Below are experts of layer 3 (counted from 0) of a mixture-of-experts language model. Rows are named gate (a neuron's input weights, with its number), up (a neuron's input weights, with its number) and show model dimensions 224-335. Each number is 50 + 10 x the weight over its row's rms, rounded and kept within 0 to 99.
Before each expert's rows: "gets" lists some tokens that make up at least twice as much of what it gets as of all text. This comes from a sample of Wikipedia text that the model never trained on. Tokens count by the router's weight.

# expert 9
gets: " |", "\n", "-", " ", " |\n", "0"
gate0:69 69 45 43 43 36 39 38 66 47 47 43 47 54 65 43 43 47 43 45 53 58 55 37 61 47 49 49 38 56 24 44 55 42 41 46 52 54 31 59 44 59 52 52 72 56 48 51 49 54 72 44 46 55 47 34 50 52 67 37 53 68 42 40 54 44 46 37 55 54 43 43 53 39 48 48 43 54 42 51 61 40 43 50 43 77 55 53 45 69 53 55 36 55 51 75 49 35 42 49 66 49 54 57 60 56 63 58 51 54 43 58
up0:46 37 74 69 56 61 54 37 49 55 64 39 55 44 31 37 50 60 48 57 44 56 55 56 46 49 33 50 43 39 41 63 59 60 51 48 53 62 46 32 56 29 50 51 52 44 50 55 64 51 42 56 58 60 63 39 47 58 47 47 57 61 44 58 39 43 62 43 31 53 47 46 54 68 43 37 52 35 39 47 49 51 58 55 47 46 39 56 29 48 42 42 54 17 49 40 54 58 51 54 42 78 60 60 35 48 49 53 49 19 44 39

# expert 13
gets: ".\n\n", ".", "s", " him", "201", " them"
gate0:49 57 73 48 54 49 46 26 50 66 63 51 63 49 37 37 43 78 51 51 45 32 50 29 53 30 36 65 58 50 46 55 45 42 72 41 35 52 56 45 62 43 46 50 66 52 45 38 62 31 48 35 52 30 40 40 38 62 63 53 67 56 52 54 65 52 69 44 48 49 44 61 57 41 47 48 49 63 74 48 56 65 41 43 44 58 24 54 39 53 52 57 44 69 48 55 47 63 43 39 53 69 49 53 56 52 57 51 27 39 38 48
up0:46 45 46 59 47 62 57 43 46 47 46 52 31 54 60 65 70 50 53 60 53 63 50 39 47 46 46 60 52 45 51 78 49 54 36 68 70 69 49 57 49 56 39 64 48 56 46 30 47 44 45 48 46 44 37 32 47 67 57 65 41 63 39 43 54 42 57 54 56 43 54 56 48 51 48 53 49 51 51 56 46 61 41 52 62 43 58 57 45 43 55 48 50 54 42 45 38 53 52 59 47 72 68 57 58 58 36 62 29 47 48 48

# expert 4
gets: "–", " ", "-", "2", "1", "6"
gate0:66 48 45 52 55 55 37 45 37 43 51 39 57 49 51 49 49 48 65 52 65 71 52 65 52 55 62 45 56 41 51 46 35 51 49 53 49 60 51 31 57 59 54 42 42 48 64 53 50 45 52 52 41 60 49 47 51 67 55 40 52 51 46 34 74 50 49 25 57 52 42 48 43 58 58 68 32 62 50 70 60 41 34 54 59 76 62 58 47 48 44 47 61 52 56 42 53 55 78 46 67 58 25 66 50 52 41 46 49 62 36 54
up0:50 71 39 53 46 39 49 64 67 33 47 53 37 28 41 61 58 68 40 56 61 50 46 39 39 58 51 46 50 40 54 56 59 39 49 58 49 57 50 52 60 43 47 68 52 73 57 51 48 53 42 45 31 37 51 44 49 53 41 56 46 43 54 37 57 52 38 35 49 37 54 43 44 55 61 47 34 52 42 59 51 69 32 43 55 52 40 54 47 56 49 47 37 50 48 67 46 56 56 47 71 48 37 51 63 39 46 27 53 51 56 60

# expert 1
gets: " and", ",", " music", " English", " government", " German"
gate0:47 41 48 54 47 46 62 30 59 42 68 41 44 51 76 64 45 42 64 42 51 47 64 50 63 38 41 56 43 56 46 65 63 50 47 37 39 35 42 51 57 47 66 35 53 61 48 71 59 50 53 41 45 53 42 31 43 60 69 59 49 58 56 31 49 35 48 53 29 44 48 44 38 42 51 51 73 47 47 51 51 45 38 63 42 55 70 46 61 39 57 45 42 42 49 54 51 51 47 43 57 57 66 48 65 42 63 48 51 67 67 53
up0:39 53 67 56 48 48 44 51 43 39 51 47 42 47 57 34 51 41 31 36 41 62 37 54 55 57 41 31 55 53 63 39 50 39 55 59 58 36 36 53 74 55 47 57 57 46 44 41 44 55 51 27 57 34 51 55 48 53 50 68 45 52 62 49 57 61 52 43 48 51 45 35 47 44 52 42 54 44 60 35 40 45 39 36 74 58 74 31 57 56 58 37 56 40 52 33 56 50 51 48 54 42 32 43 60 44 47 60 67 47 35 45

# expert 7
gets: "'s", " ", "us", "ia", "os", "ic"
gate0:40 44 41 53 41 55 59 61 35 50 60 53 31 52 53 37 42 51 45 36 60 52 58 43 41 56 47 62 38 54 47 40 53 46 57 57 56 34 38 48 44 45 53 54 52 42 55 47 50 44 45 62 41 58 41 40 47 54 38 46 52 47 40 37 53 44 49 55 39 48 46 40 56 40 50 49 40 58 62 45 48 78 56 46 55 54 55 66 52 56 58 40 52 36 66 49 61 51 44 52 61 43 41 42 52 30 56 35 45 43 71 45
up0:36 48 35 48 40 55 53 33 40 53 41 53 53 58 51 46 55 48 55 70 64 45 48 56 41 46 44 58 53 47 46 47 45 58 33 51 64 49 70 64 52 44 55 46 41 49 53 50 64 43 44 36 57 55 45 53 48 42 47 52 52 53 51 68 42 57 48 54 74 35 56 55 41 17 64 37 33 59 46 35 62 36 52 44 40 54 60 36 57 43 77 42 61 51 63 47 43 41 50 49 53 31 48 57 50 44 65 51 49 44 37 55

# expert 0
gets: " to", " for", " of", " with", " on", " in"
gate0:53 55 64 48 48 48 53 35 53 72 51 57 50 61 42 39 63 35 45 33 43 47 34 56 49 63 47 51 60 38 35 52 44 75 61 59 35 64 52 55 52 49 56 47 32 72 34 51 42 49 44 47 49 47 63 68 63 43 41 49 44 67 57 44 45 35 58 43 58 43 49 64 51 59 47 64 55 59 54 40 55 59 40 74 45 55 52 41 54 50 68 71 57 55 51 57 66 43 59 43 68 70 56 48 53 62 41 32 54 31 39 51
up0:63 40 58 51 38 50 54 28 47 64 41 57 48 45 55 51 60 40 49 77 66 49 56 55 52 40 61 26 39 57 32 57 48 63 67 34 60 40 36 61 49 46 57 46 49 50 35 45 51 44 50 49 48 44 33 52 43 54 54 43 34 66 39 67 39 44 49 37 48 47 44 60 49 43 66 37 56 66 57 57 54 46 43 53 44 30 65 32 60 45 46 57 57 27 39 63 48 39 41 46 58 52 62 62 75 43 53 59 42 46 24 40

# expert 15
gets: " and", ",", " but", " more", " other", " all"
gate0:55 54 55 33 50 26 46 50 43 56 52 56 42 69 66 62 42 68 45 50 55 44 55 28 39 36 58 34 49 61 47 54 40 56 76 45 37 39 59 39 46 53 38 60 46 56 59 43 48 55 44 38 58 62 56 57 62 32 31 39 51 28 48 52 70 49 49 52 60 32 50 64 55 40 41 47 53 36 55 50 62 52 63 46 48 45 45 53 45 42 65 49 32 49 48 46 63 44 54 50 51 37 62 58 52 50 59 66 38 42 43 51
up0:41 54 24 68 46 73 53 64 56 59 42 46 50 26 44 46 39 53 25 58 56 46 50 52 53 47 75 47 50 50 47 44 45 55 49 52 43 50 50 40 52 47 63 56 56 39 36 62 33 54 62 54 61 59 44 50 55 50 48 30 36 32 67 46 29 61 56 58 48 43 51 51 54 56 68 35 58 52 58 67 48 47 39 49 45 62 52 44 44 42 65 62 69 58 35 48 28 46 54 59 53 47 53 52 38 37 42 41 62 39 58 66

# expert 14
gets: " the", ",", " in", " University", "The", " of"
gate0:36 62 66 68 51 20 56 48 35 39 48 61 43 43 55 46 48 47 54 64 54 44 46 49 55 57 44 40 44 58 45 52 40 40 58 51 39 50 67 59 55 53 59 70 51 51 47 36 31 56 56 62 64 52 48 55 40 56 48 43 42 53 49 50 51 53 48 50 46 43 53 35 56 32 52 43 44 46 63 62 55 54 70 56 64 23 57 34 70 40 52 44 65 40 47 59 47 60 77 38 62 68 59 58 52 64 47 63 59 53 43 51
up0:33 44 64 44 49 43 46 54 47 35 49 54 53 37 64 64 41 53 44 38 44 38 47 55 62 55 43 52 61 56 51 47 36 51 42 38 42 37 38 49 45 48 52 51 68 44 30 60 60 31 51 53 51 68 75 54 48 45 65 44 60 40 58 38 58 45 44 54 14 46 49 58 58 44 50 59 63 51 64 40 33 39 30 42 52 61 63 72 55 57 45 52 38 45 52 57 45 43 49 49 56 53 44 43 51 61 50 37 71 58 40 59

# expert 5
gets: ":", " \"", ".", " A", " The", "A"
gate0:49 67 42 57 28 38 51 44 34 55 42 51 46 50 52 53 59 47 41 59 51 51 60 57 56 42 39 54 58 38 52 43 42 40 53 47 51 61 44 21 53 44 28 30 44 55 56 45 63 61 53 44 47 50 42 52 55 53 45 34 48 46 57 40 35 58 43 59 50 74 46 58 46 56 36 47 58 40 50 60 42 44 52 48 62 42 41 52 41 72 37 53 57 68 53 61 37 60 65 48 59 44 40 55 47 39 60 49 61 49 59 55
up0:63 58 40 56 43 32 63 43 38 68 39 47 56 58 45 51 45 45 54 44 51 55 68 48 54 41 50 48 46 51 51 57 58 41 55 40 61 41 49 43 44 55 37 31 42 49 56 57 55 53 73 47 45 49 46 58 60 66 54 40 62 51 69 47 30 64 33 50 46 49 47 69 55 63 47 52 59 46 54 44 48 39 40 51 51 40 50 36 49 53 43 44 47 47 55 60 39 64 52 47 41 56 45 49 47 49 65 62 55 51 45 46